From a checkpoint of a small mixture-of-experts model trained on Wikipedia: 9 layers.
Below are experts of layer 5 (counted from 0) of a mixture-of-experts language model. Rows are named up (a neuron's input weights, with its number), down (a neuron's output weights, with its number) and show model dimensions 0-39. Each number is 50 + 10 x the weight over its row's rms, rounded and kept within 0 to 99.
Before each expert's rows: a language model's description of what the expert responds to. This comes from a sample of Wikipedia text that the model never trained on.

# expert 6
Colons, semicolons, hyphens, pipes and spaces that separate fields in credit lists, bullet items and table rows, such as "Written by:".
up0:59 38 40 54 61 56 74 51 40 48 43 55 51 41 51 69 51 61 52 44 67 41 43 39 46 40 30 50 57 52 56 69 38 53 55 51 45 42 46 53
down0:54 49 50 59 33 56 57 56 51 49 39 47 55 48 46 39 62 53 57 52 51 48 52 55 69 61 50 50 37 52 63 49 50 70 43 52 65 41 62 45
up1:41 53 70 40 51 51 46 65 50 33 49 49 47 46 60 43 49 50 46 43 44 48 50 52 59 46 45 58 61 41 49 64 55 63 56 51 33 46 32 51
down1:53 49 43 59 46 26 57 38 43 61 55 55 36 60 54 47 66 56 30 43 53 57 45 54 50 52 53 51 35 57 57 51 65 44 55 50 43 46 65 43
up2:59 54 71 67 52 43 36 52 47 45 44 47 66 59 64 56 41 49 77 44 64 44 56 45 42 51 53 49 38 37 48 46 49 44 57 40 52 35 39 44
down2:44 50 64 71 47 42 68 49 48 58 67 43 62 51 53 53 57 44 50 49 40 53 66 54 42 52 40 40 50 43 48 34 52 53 54 40 33 24 43 41
up3:65 51 50 50 48 70 47 50 47 67 53 41 58 46 59 56 57 55 47 61 57 38 55 46 55 51 41 50 73 60 52 30 50 46 54 54 37 65 49 39
down3:31 33 46 49 54 41 42 52 45 33 40 59 40 45 64 47 47 41 33 39 63 44 41 63 60 60 49 52 56 52 59 62 49 78 51 65 42 49 33 55
up4:42 43 57 64 46 43 43 58 60 48 41 38 63 26 41 58 72 42 47 40 40 51 42 63 40 53 54 62 57 18 50 55 51 37 50 74 66 39 69 39
down4:34 40 61 37 51 54 49 48 37 45 50 60 60 76 59 44 65 60 33 49 37 56 34 41 36 56 67 47 44 50 55 38 58 48 46 41 38 38 45 44
up5:50 53 61 43 36 49 48 60 44 50 55 55 60 43 55 59 51 42 47 51 54 55 49 33 71 38 39 54 32 46 50 45 56 45 47 47 37 57 58 50
down5:45 51 39 53 54 58 52 46 42 64 71 54 52 49 35 61 55 56 50 35 33 66 47 42 58 40 45 48 32 42 42 56 64 54 40 60 53 41 57 49

# expert 47
Colons after infobox field labels and opening parentheses or brackets, such as Time zone:, Total:, Density:, (29 sq mi).
up0:37 57 71 57 30 61 35 44 56 54 50 50 50 51 37 59 60 50 32 43 61 40 54 33 48 25 37 45 42 53 42 61 62 66 51 51 45 47 51 63
down0:53 57 45 41 78 74 51 46 33 48 70 38 23 45 52 59 47 41 53 39 51 53 44 51 62 37 51 41 49 32 51 60 61 42 51 50 49 61 59 41
up1:35 47 49 49 47 56 57 54 45 62 59 48 51 35 49 50 62 56 54 40 56 57 54 43 60 44 42 49 52 32 51 58 51 45 44 66 65 56 44 54
down1:40 58 63 50 46 29 52 54 33 46 57 43 49 56 49 49 38 53 43 33 41 61 57 61 50 47 52 42 62 49 46 64 59 39 34 35 56 34 54 67
up2:50 62 40 34 45 60 43 52 61 52 77 62 48 57 47 49 34 56 57 51 43 48 46 61 39 53 58 25 29 57 56 58 38 51 38 63 51 59 43 34
down2:56 40 22 58 50 57 36 64 51 49 57 68 55 48 39 48 55 48 56 57 52 62 50 56 46 57 46 62 42 59 47 57 49 48 58 38 47 18 54 36
up3:40 48 39 55 68 50 57 55 51 29 56 57 17 56 44 43 67 37 49 53 37 55 55 45 52 44 49 50 44 35 34 30 57 46 49 60 55 34 40 60
down3:50 33 44 41 54 70 28 36 63 56 45 68 56 43 49 63 49 42 63 71 55 42 51 51 61 52 38 40 52 52 41 43 60 52 73 49 33 32 46 37
up4:50 51 58 44 52 40 55 40 51 69 31 49 39 36 49 53 63 60 54 56 31 51 59 37 54 30 56 70 58 38 67 50 50 41 53 62 48 54 47 43
down4:48 57 49 62 40 63 53 52 35 37 66 67 72 52 57 50 52 57 51 47 59 62 55 44 44 56 32 42 42 47 46 48 61 48 33 43 50 46 46 41
up5:26 46 40 60 42 37 51 40 51 55 40 60 53 51 45 37 54 33 38 47 40 32 57 63 52 58 38 54 61 54 30 62 66 55 41 42 65 49 33 41
down5:46 48 44 52 54 58 40 60 67 64 43 44 44 60 45 50 49 48 63 60 70 43 35 59 54 52 60 55 52 48 41 49 38 42 37 41 40 40 54 50

# expert 8
Capital-letter first pieces of proper names and words split into fragments, after hyphens, quotes or line breaks, such as Rep, Sch, Gu, Z.
up0:56 63 52 30 48 59 50 66 47 46 59 61 49 50 31 56 44 51 49 57 49 42 67 61 55 43 45 65 52 39 56 49 40 70 52 52 44 42 45 55
down0:65 54 57 44 49 38 58 66 64 43 40 57 47 51 58 59 43 56 41 57 24 64 45 59 29 61 57 55 46 39 44 79 59 42 36 51 56 45 52 36
up1:53 61 50 40 44 54 54 59 64 59 64 36 61 61 32 56 43 39 41 46 53 66 59 51 52 33 52 62 35 47 57 56 52 68 48 49 48 56 62 59
down1:55 59 55 48 57 43 44 68 60 48 60 49 53 59 35 55 56 49 69 63 59 63 56 67 27 54 60 44 58 42 45 57 59 48 51 44 30 54 67 35
up2:59 46 56 45 57 45 43 45 54 50 57 56 53 63 50 36 73 33 66 52 40 60 50 42 45 41 54 75 62 30 32 50 47 63 51 40 52 38 51 46
down2:44 61 39 30 55 47 62 34 43 57 59 60 36 61 34 52 54 56 62 57 53 52 34 43 40 57 60 64 60 50 49 46 29 38 45 51 79 61 56 60
up3:33 47 52 36 50 58 55 42 50 70 48 41 39 46 56 50 38 58 46 32 38 53 50 53 59 67 56 43 43 58 45 45 43 67 48 47 59 29 56 57
down3:49 44 28 52 42 47 48 34 75 53 59 42 39 62 48 56 66 67 63 45 43 49 64 78 40 46 47 52 62 64 50 61 49 44 58 51 47 44 46 52
up4:47 65 62 49 47 51 46 65 58 35 61 70 58 57 46 66 54 59 53 55 38 50 36 37 48 48 47 53 44 40 54 46 59 49 48 62 48 42 64 42
down4:59 52 34 54 52 43 49 54 61 43 43 53 68 41 70 29 41 35 57 41 49 51 52 62 66 52 48 54 40 56 51 42 47 57 38 40 59 51 73 71
up5:41 64 44 31 48 53 55 43 48 64 52 28 24 62 53 32 69 42 58 52 50 36 56 44 53 40 56 53 50 47 53 33 55 51 42 33 62 58 57 32
down5:36 52 59 41 62 55 60 56 38 41 49 66 36 29 52 69 54 62 43 58 66 62 62 50 50 74 58 46 34 55 59 56 63 60 42 51 66 33 58 49

# expert 42
Words about music, film and media, such as Music (in "Music by:" credits), Best, song, album, guitar and Film.
up0:16 57 69 53 34 48 41 44 43 50 48 50 53 36 57 41 46 49 60 49 33 34 51 46 43 39 61 44 35 54 49 48 59 41 83 40 47 42 49 44
down0:57 52 38 53 57 59 57 43 47 70 59 55 51 59 42 53 36 58 32 33 45 35 62 56 50 54 57 51 49 47 45 59 69 36 51 72 62 49 56 28
up1:62 63 59 55 49 72 54 50 42 40 48 61 68 38 48 34 32 43 55 37 52 48 38 47 24 53 46 35 43 58 45 56 51 57 45 41 48 41 60 39
down1:63 57 55 48 52 51 49 43 53 44 43 34 54 47 49 57 56 67 44 40 52 54 57 58 56 44 57 66 47 63 22 47 58 50 59 57 44 52 43 63
up2:65 53 51 50 48 47 31 61 56 53 37 48 55 42 57 54 54 50 51 65 39 64 51 48 54 40 49 46 43 49 50 65 52 73 45 38 36 72 63 60
down2:46 39 69 56 61 47 55 62 58 52 42 43 59 34 45 62 59 56 33 66 55 70 44 50 56 47 64 53 47 43 43 48 54 42 32 41 61 42 46 65
up3:49 54 47 55 40 54 53 58 46 40 53 60 67 47 60 48 64 39 37 60 36 53 42 49 42 49 32 44 55 36 54 44 43 58 69 42 42 64 56 43
down3:50 66 57 46 48 63 63 75 44 50 41 34 42 43 77 21 44 56 34 56 36 48 50 55 52 41 40 46 30 53 41 49 58 63 41 42 53 57 53 52
up4:50 44 59 30 43 66 53 53 58 43 66 67 55 44 45 50 60 52 52 49 48 48 45 46 36 64 46 22 46 42 66 48 53 60 47 48 36 47 44 28
down4:58 63 43 55 56 45 58 62 55 52 52 41 60 56 54 53 44 55 50 49 45 58 49 57 71 40 47 35 48 50 55 52 39 50 71 63 37 73 35 51
up5:64 53 51 46 51 35 44 57 46 61 64 61 49 32 50 49 48 30 55 56 43 47 58 42 56 72 52 35 41 60 45 44 52 50 52 40 70 42 53 53
down5:56 48 39 53 61 54 47 62 41 47 42 62 55 43 46 43 41 56 53 55 49 46 54 42 26 58 53 61 66 53 59 49 56 44 42 58 49 50 56 67

# expert 3
Prepositions and linking words after a noun or verb, such as of, with, to, for, plus include, including, using, despite.
up0:59 57 28 64 42 38 45 39 49 39 42 55 58 46 58 64 67 48 37 59 45 44 42 48 43 48 41 69 50 48 53 40 51 53 40 38 41 45 40 51
down0:75 46 36 56 59 47 38 50 41 43 35 54 72 48 48 54 46 47 59 54 24 50 57 53 40 50 59 46 49 43 54 53 46 60 54 49 40 49 54 39
up1:33 56 51 39 45 47 57 52 69 58 51 43 61 44 65 67 42 59 56 42 45 52 62 44 61 45 73 51 59 50 55 52 38 47 57 25 64 63 66 46
down1:56 44 54 61 43 60 57 51 45 34 73 47 42 32 42 36 56 32 34 63 64 37 46 63 50 45 40 36 45 42 42 56 42 48 44 65 47 32 48 65
up2:48 52 50 49 64 44 46 61 55 42 38 45 43 47 40 54 46 36 39 51 58 65 50 32 49 54 56 49 63 33 61 37 43 65 46 45 50 53 60 55
down2:42 64 63 52 29 65 52 38 59 59 60 64 41 43 45 58 57 68 41 49 58 62 55 54 40 49 52 61 37 43 50 65 60 24 44 48 49 41 49 44
up3:46 58 34 40 36 56 49 38 49 47 69 58 42 50 56 38 45 45 54 36 61 42 49 49 48 37 67 55 41 42 54 25 54 55 55 45 55 49 38 49
down3:55 52 50 49 60 75 46 47 54 47 32 50 56 54 33 64 53 55 54 58 36 47 50 50 50 60 44 54 71 42 53 53 44 40 45 43 30 69 57 53
up4:43 46 38 52 53 47 46 67 39 43 47 49 67 35 46 50 31 52 51 40 52 67 62 35 35 63 58 61 67 58 39 48 49 45 60 57 59 56 56 51
down4:68 46 49 40 47 44 43 39 63 49 58 37 39 60 52 44 44 35 35 51 57 48 52 54 49 55 31 44 42 46 33 48 56 55 39 51 60 42 76 53
up5:64 46 65 65 38 48 45 62 50 71 54 52 63 57 45 59 49 43 40 61 63 51 54 49 60 53 50 67 56 51 39 57 47 53 48 55 50 59 51 70
down5:54 30 54 43 43 62 51 55 60 43 34 45 58 61 55 36 48 53 56 55 46 45 54 55 46 64 46 52 39 47 67 28 58 53 38 48 37 49 50 49

# expert 19
Pipe separators after numeric table cells and thousands commas inside figures, as in 24,471 | or 377,246, in sports and election tables.
up0:58 52 40 43 50 46 57 44 69 49 47 52 49 24 33 43 29 56 58 25 67 50 63 50 58 26 42 37 49 66 44 53 48 48 48 64 55 54 66 34
down0:36 48 54 38 48 43 42 66 44 39 58 48 52 67 30 36 67 37 37 52 50 57 53 49 51 45 48 57 63 40 43 61 31 44 58 27 50 53 38 44
up1:55 62 43 60 37 51 48 47 50 45 60 59 38 61 56 43 58 48 67 49 61 54 54 57 43 40 50 48 39 43 64 53 46 68 60 44 61 35 49 67
down1:51 45 54 31 21 37 55 52 50 60 54 54 42 60 60 58 57 49 52 60 47 50 60 54 72 56 57 51 51 52 50 80 54 66 32 32 34 41 50 48
up2:47 61 40 41 53 63 44 37 58 52 31 62 37 55 47 50 55 69 55 53 40 54 31 61 57 52 42 51 43 51 44 68 67 47 54 61 54 55 42 47
down2:36 52 60 40 60 54 55 52 63 61 50 48 49 62 59 49 35 40 43 55 51 47 52 50 46 51 55 52 47 39 47 35 59 50 32 44 37 35 49 65
up3:58 38 47 45 39 42 47 39 62 60 40 54 60 40 37 58 47 52 53 49 65 58 49 65 29 62 52 54 61 36 42 70 39 38 60 55 42 51 43 48
down3:76 49 52 39 44 67 55 70 64 51 56 58 49 54 66 52 43 61 58 61 59 39 52 58 53 70 43 56 52 34 51 56 54 61 53 29 42 47 45 54
up4:53 65 61 72 60 51 42 53 53 39 56 54 56 49 36 74 45 43 54 75 49 54 51 51 25 56 51 59 80 57 57 54 49 54 50 67 50 51 42 51
down4:56 38 39 51 59 49 44 53 64 46 47 53 31 44 61 48 46 59 56 39 31 57 49 39 43 64 49 59 45 33 60 59 43 43 40 46 66 56 41 60
up5:65 55 63 61 62 67 63 63 49 51 58 52 54 76 43 43 36 70 55 49 55 65 63 42 46 37 44 40 55 39 48 50 44 52 62 52 43 59 50 39
down5:42 58 57 17 41 63 70 41 50 62 43 55 54 39 44 29 33 65 46 40 41 39 73 39 53 70 45 62 50 49 56 65 24 35 48 46 36 53 49 60

# expert 49
First pieces of Romance or other proper names, such as San, El, Don, Monte, Gon(zález), Bel, Ed, often Spanish or Portuguese.
up0:33 56 45 45 50 59 54 66 48 56 39 61 50 35 48 56 40 55 32 54 53 43 48 56 24 57 51 39 41 32 49 51 51 57 62 57 44 55 54 55
down0:34 43 33 49 64 53 30 37 43 29 60 46 46 49 37 54 48 43 47 39 47 63 59 53 34 59 28 55 36 56 44 52 39 40 40 32 42 51 51 56
up1:53 50 52 50 51 58 62 44 53 45 53 57 43 52 45 44 51 47 34 47 69 51 60 44 50 48 40 35 33 36 52 42 44 44 54 49 63 40 61 68
down1:46 32 34 31 56 36 25 50 41 55 60 59 43 50 45 61 45 49 66 45 55 52 63 49 55 54 49 60 58 70 41 38 51 52 56 54 50 59 51 40
up2:51 70 41 38 50 42 45 49 39 45 44 39 55 54 46 50 70 53 37 48 39 58 63 46 48 52 32 44 38 49 39 42 58 59 63 41 57 51 49 55
down2:44 59 48 45 37 47 76 33 40 46 49 49 44 48 54 49 62 68 60 54 36 64 51 52 57 52 38 51 33 59 41 45 34 62 48 54 73 68 40 50
up3:47 55 39 55 41 71 51 48 67 45 58 50 59 52 47 38 55 63 28 43 58 39 50 44 52 62 56 58 26 54 41 50 54 56 50 51 47 56 58 67
down3:34 78 47 44 27 65 65 48 47 55 43 60 47 48 47 36 46 54 63 58 50 57 53 53 59 51 52 58 56 54 35 58 55 37 46 52 61 47 49 51
up4:56 49 63 69 53 38 25 41 58 58 43 51 52 51 42 50 45 53 43 57 55 50 48 50 50 66 53 52 40 64 50 57 41 49 40 55 27 41 63 41
down4:45 58 44 65 51 34 48 38 54 48 45 48 60 53 58 37 43 53 53 57 63 67 55 52 49 62 47 68 59 74 50 45 61 71 53 51 47 80 57 50
up5:54 57 36 49 44 56 51 58 42 33 65 51 52 52 49 46 55 32 62 42 72 57 47 42 53 45 51 37 40 42 51 33 43 50 57 53 51 49 49 38
down5:65 58 59 50 45 40 54 40 39 38 60 47 49 50 49 35 34 45 22 54 70 65 39 40 68 47 33 61 63 57 49 66 40 48 59 58 46 47 54 44

# expert 27
Capitalized opening piece of a proper noun or title word, such as Wi, Wa, Ra, Pi, Hi(p hop), Ti(cket).
up0:56 65 69 50 34 30 54 42 41 68 40 65 46 49 53 44 49 52 57 44 52 48 44 41 46 49 45 38 59 56 56 46 38 49 51 56 22 51 53 56
down0:37 32 34 52 68 80 50 65 50 49 54 36 37 44 46 69 55 46 48 38 55 52 31 47 40 33 46 60 60 65 36 47 49 55 36 59 57 60 46 52
up1:49 61 75 37 49 47 43 34 59 60 50 56 61 59 39 39 38 41 43 49 50 47 51 27 32 51 57 40 66 46 42 44 48 60 58 47 70 59 46 41
down1:40 59 49 37 25 38 56 51 58 50 40 42 59 45 42 48 56 61 52 66 47 61 34 57 38 51 51 43 56 51 45 50 38 53 45 39 36 55 51 42
up2:49 48 38 50 31 59 58 45 44 34 40 58 32 59 53 56 56 63 70 42 47 53 66 35 54 47 57 22 46 41 52 60 45 56 69 59 40 39 48 38
down2:52 46 40 33 53 48 55 76 53 53 46 64 66 48 42 66 43 51 49 46 59 39 40 52 54 38 38 51 56 45 55 66 34 44 52 39 45 49 58 53
up3:43 43 71 57 55 61 46 54 59 33 45 54 53 65 41 60 60 42 47 48 33 52 56 54 19 64 28 40 55 64 40 33 30 56 55 46 38 59 54 49
down3:59 54 65 58 62 38 33 43 61 51 52 32 67 50 57 50 57 47 36 59 43 52 54 47 41 47 31 56 60 51 44 60 54 72 54 71 45 48 46 42
up4:41 49 51 63 55 36 33 64 49 60 35 52 51 51 49 54 49 35 65 35 46 46 62 47 32 58 53 60 36 46 35 55 51 51 60 36 55 55 23 48
down4:60 51 53 43 62 57 47 36 42 46 47 79 59 63 54 38 49 58 26 64 38 49 39 54 44 49 40 49 38 42 47 37 46 45 59 30 48 44 49 60
up5:52 57 70 49 44 46 48 51 54 62 58 53 55 46 38 57 50 49 52 41 53 56 66 64 38 43 53 54 45 29 45 45 60 32 63 47 58 42 46 37
down5:52 50 51 50 43 62 43 56 45 75 38 41 49 59 48 54 42 61 42 63 72 49 73 38 47 48 46 71 70 54 67 38 43 48 37 52 60 67 54 33

# expert 38
Prepositions following verbs or nouns, mostly in, to, on, at, for, from, plus near, along, across, during, over.
up0:43 55 37 38 44 52 51 46 54 51 41 61 40 64 58 44 30 28 49 34 47 67 39 47 64 59 46 43 51 50 55 30 53 51 30 48 53 48 57 50
down0:58 56 48 67 62 58 45 42 42 30 60 78 39 49 40 66 51 49 46 59 47 38 64 49 43 41 36 30 63 56 44 65 75 55 63 52 68 48 37 51
up1:52 55 32 53 64 67 62 51 34 50 44 66 71 62 51 57 33 52 49 51 49 54 51 29 54 63 56 34 42 58 42 46 65 64 67 60 58 49 42 48
down1:58 44 49 42 35 37 51 59 47 51 41 48 63 34 52 21 58 59 51 55 44 56 47 42 38 57 55 63 61 45 58 47 45 40 53 43 45 41 56 56
up2:53 58 68 40 43 54 50 42 70 68 61 35 62 54 54 48 57 38 43 51 43 46 34 68 42 41 59 53 58 49 42 59 48 38 56 27 54 57 46 48
down2:47 48 68 59 55 37 57 51 47 42 49 62 46 48 71 36 53 56 65 59 40 53 47 47 38 50 58 48 46 51 52 53 55 69 54 61 34 33 43 42
up3:39 64 75 38 44 48 52 44 58 55 51 39 49 68 47 66 39 55 47 44 58 40 46 55 45 38 59 62 39 49 33 44 50 67 47 50 51 71 53 41
down3:46 31 40 45 42 61 42 43 51 57 60 51 72 40 60 37 59 54 53 62 77 60 57 52 63 52 60 39 66 55 48 69 52 50 49 46 49 44 65 60
up4:48 52 38 76 49 63 45 56 51 56 50 52 55 40 48 47 38 27 56 31 56 64 49 46 60 59 52 45 40 38 50 52 65 47 43 30 49 49 57 50
down4:46 53 44 40 68 35 62 42 49 52 43 44 46 38 75 33 47 52 48 59 67 53 44 58 31 58 60 39 39 46 59 43 55 46 57 41 57 52 40 32
up5:66 45 58 50 50 49 53 48 38 36 23 65 46 42 55 53 41 48 61 50 49 38 41 61 56 47 50 34 36 23 49 49 54 49 36 55 37 48 68 60
down5:43 53 67 48 39 43 40 49 52 54 51 41 53 55 58 43 48 57 38 59 62 45 35 47 60 42 51 73 75 53 46 49 50 46 38 45 64 41 38 40

# expert 40
Adjectives after articles or prepositions, mainly direction, size, nationality and status words such as high, early, German, South, public, local, right.
up0:56 31 39 45 34 48 48 41 53 67 39 56 30 41 52 50 48 63 48 62 53 30 64 34 44 60 44 49 47 46 45 40 44 52 43 52 50 52 38 79
down0:56 48 69 50 32 65 44 57 59 55 43 49 51 62 65 39 42 59 36 42 50 44 38 42 43 64 45 37 57 54 38 52 48 54 37 43 63 40 39 66
up1:58 56 57 35 45 49 48 55 45 42 37 27 40 35 45 57 60 46 56 60 42 44 69 72 51 25 56 55 63 46 49 50 62 52 44 47 57 58 52 48
down1:56 43 58 59 45 38 45 54 41 45 51 45 46 36 51 50 46 42 49 68 36 51 42 40 51 67 40 45 54 53 39 48 38 46 52 46 63 39 58 58
up2:28 33 53 70 50 43 53 46 41 58 57 48 30 61 50 53 22 47 51 65 38 43 58 47 48 53 43 41 50 49 48 40 42 63 50 47 50 53 37 44
down2:63 50 52 76 43 50 50 40 47 49 47 74 44 58 44 59 47 62 48 42 48 37 46 67 43 47 55 40 38 43 63 49 49 50 60 47 65 48 39 43
up3:35 63 49 30 57 43 47 64 59 67 39 49 58 41 50 58 70 31 59 55 47 57 52 38 41 59 40 57 48 34 50 52 31 57 52 68 52 66 67 32
down3:52 48 45 58 51 47 73 79 72 54 52 33 42 50 39 68 38 45 38 47 60 45 49 42 55 47 40 56 47 46 46 39 56 51 69 62 62 41 42 39
up4:52 45 68 50 52 40 59 52 47 42 53 46 51 44 41 74 42 55 53 48 37 43 45 42 65 55 62 58 55 42 41 50 61 57 63 62 45 51 48 45
down4:33 49 62 55 55 63 47 36 40 53 44 71 43 33 62 52 56 45 41 60 59 39 61 53 43 47 45 38 52 56 52 38 76 34 49 44 36 42 44 37
up5:52 49 39 35 70 39 48 48 48 70 48 52 62 69 53 39 28 55 60 38 33 74 63 44 44 47 43 47 30 50 40 46 50 54 44 47 51 51 59 65
down5:47 52 42 50 57 31 51 41 57 62 57 35 69 61 28 36 46 50 47 46 66 57 29 53 38 38 51 45 60 44 54 55 45 49 53 52 47 41 55 60

# expert 23
Words and symbols introducing dates or spans: In, During, until, since, year-range dashes, century digits 18/19, and is in gazetteer openings.
up0:55 52 37 33 50 49 64 27 52 29 43 52 53 56 51 61 54 51 53 60 46 40 56 37 47 24 49 58 52 61 40 65 44 48 51 40 50 47 51 39
down0:61 50 61 43 49 59 43 39 47 52 58 52 57 57 49 68 39 59 37 62 57 46 45 57 56 53 52 51 38 54 36 55 49 48 35 59 44 64 44 52
up1:43 32 54 59 53 20 50 48 54 31 38 65 51 51 41 57 65 54 57 57 46 54 58 56 55 52 69 56 46 49 41 55 66 40 57 44 53 43 50 46
down1:53 40 55 42 57 37 58 59 55 54 40 50 60 44 53 55 36 40 38 62 48 55 53 42 42 64 69 34 49 71 57 48 47 73 36 46 44 53 36 31
up2:53 56 44 42 58 43 56 54 55 46 62 52 70 68 54 54 35 34 58 44 48 51 74 47 57 45 70 51 45 53 33 63 42 61 47 52 60 63 46 49
down2:41 50 34 47 52 42 49 45 66 52 61 61 56 35 56 66 68 67 45 53 55 46 47 49 38 55 32 55 50 48 65 51 51 41 39 66 55 35 41 45
up3:34 44 67 59 59 34 46 59 61 44 53 34 51 54 46 55 46 57 64 40 35 65 44 47 39 43 44 39 27 39 56 55 63 71 38 50 46 37 46 55
down3:46 52 50 50 55 83 44 55 48 36 66 46 64 46 43 44 52 58 55 50 44 45 33 69 58 54 39 47 54 57 51 29 75 44 65 45 31 64 56 44
up4:35 52 54 41 54 39 60 54 50 52 52 38 40 56 82 65 42 48 47 45 62 51 54 43 40 72 58 33 61 51 50 53 55 62 35 52 23 41 63 56
down4:46 56 41 34 57 38 49 53 41 40 38 57 57 51 44 46 53 46 64 61 54 62 47 33 41 59 57 58 56 60 49 58 59 38 69 36 42 60 41 51
up5:44 66 28 51 38 52 38 61 45 56 57 58 46 48 43 53 53 44 62 40 44 52 34 39 43 53 58 48 40 56 52 56 59 37 51 67 48 60 54 49
down5:48 48 35 63 59 63 39 61 60 48 71 47 55 64 58 62 39 49 40 44 67 34 60 60 64 56 44 61 50 47 64 41 52 45 53 44 51 55 56 62

# expert 53
Negation and auxiliary or action verbs like not, would, could, did, took, plus inner syllables of long Latinate words (appellate, substantial).
up0:49 63 65 52 59 46 54 60 64 66 68 46 49 43 49 39 35 53 36 65 47 47 59 56 56 44 42 40 68 60 35 35 50 42 34 45 30 49 64 46
down0:40 33 42 56 48 50 74 60 52 50 44 32 59 44 38 46 47 51 65 61 67 62 35 47 56 51 39 49 38 34 53 45 53 50 49 52 52 63 48 41
up1:53 54 49 46 54 38 30 49 39 49 61 55 66 65 52 51 53 48 59 49 48 20 52 49 38 43 42 43 45 38 64 82 58 47 46 56 22 41 55 49
down1:58 43 41 31 49 50 56 54 66 50 44 55 51 54 52 43 60 64 37 45 70 52 43 55 47 48 57 67 41 61 39 42 56 50 36 59 60 49 36 57
up2:46 50 46 40 56 49 59 45 48 45 41 44 55 53 51 66 38 53 48 39 43 64 57 38 62 47 48 74 55 47 51 36 29 44 70 57 55 35 69 44
down2:51 42 51 48 62 46 66 44 40 56 50 73 44 58 42 48 67 40 52 31 52 38 38 51 55 43 46 54 43 45 42 41 43 52 76 47 40 40 29 53
up3:53 48 48 46 53 47 38 51 50 53 59 52 41 44 46 44 50 51 39 79 36 62 58 50 49 63 48 60 52 46 62 38 60 58 60 54 49 45 39 23
down3:41 33 65 48 52 47 62 39 54 51 42 44 30 58 35 58 39 52 45 59 56 45 45 50 41 48 49 43 62 42 45 28 60 40 66 28 32 60 48 42
up4:51 64 60 55 35 73 36 48 39 60 36 49 56 39 62 49 55 57 56 64 52 41 24 44 50 49 49 55 65 36 51 57 59 51 45 49 53 51 41 37
down4:73 61 38 38 46 47 25 44 33 64 40 46 63 30 67 43 53 39 39 50 76 49 67 36 45 44 54 48 40 58 35 56 33 44 44 52 40 41 59 50
up5:52 65 60 38 42 52 48 40 42 46 36 56 63 75 57 52 64 48 49 74 65 37 43 60 61 44 57 50 42 41 54 41 47 55 63 38 42 24 63 52
down5:45 35 47 52 54 52 56 40 43 40 65 72 65 51 50 42 58 48 37 55 54 62 47 30 55 59 34 49 53 47 59 48 61 34 53 55 39 68 53 57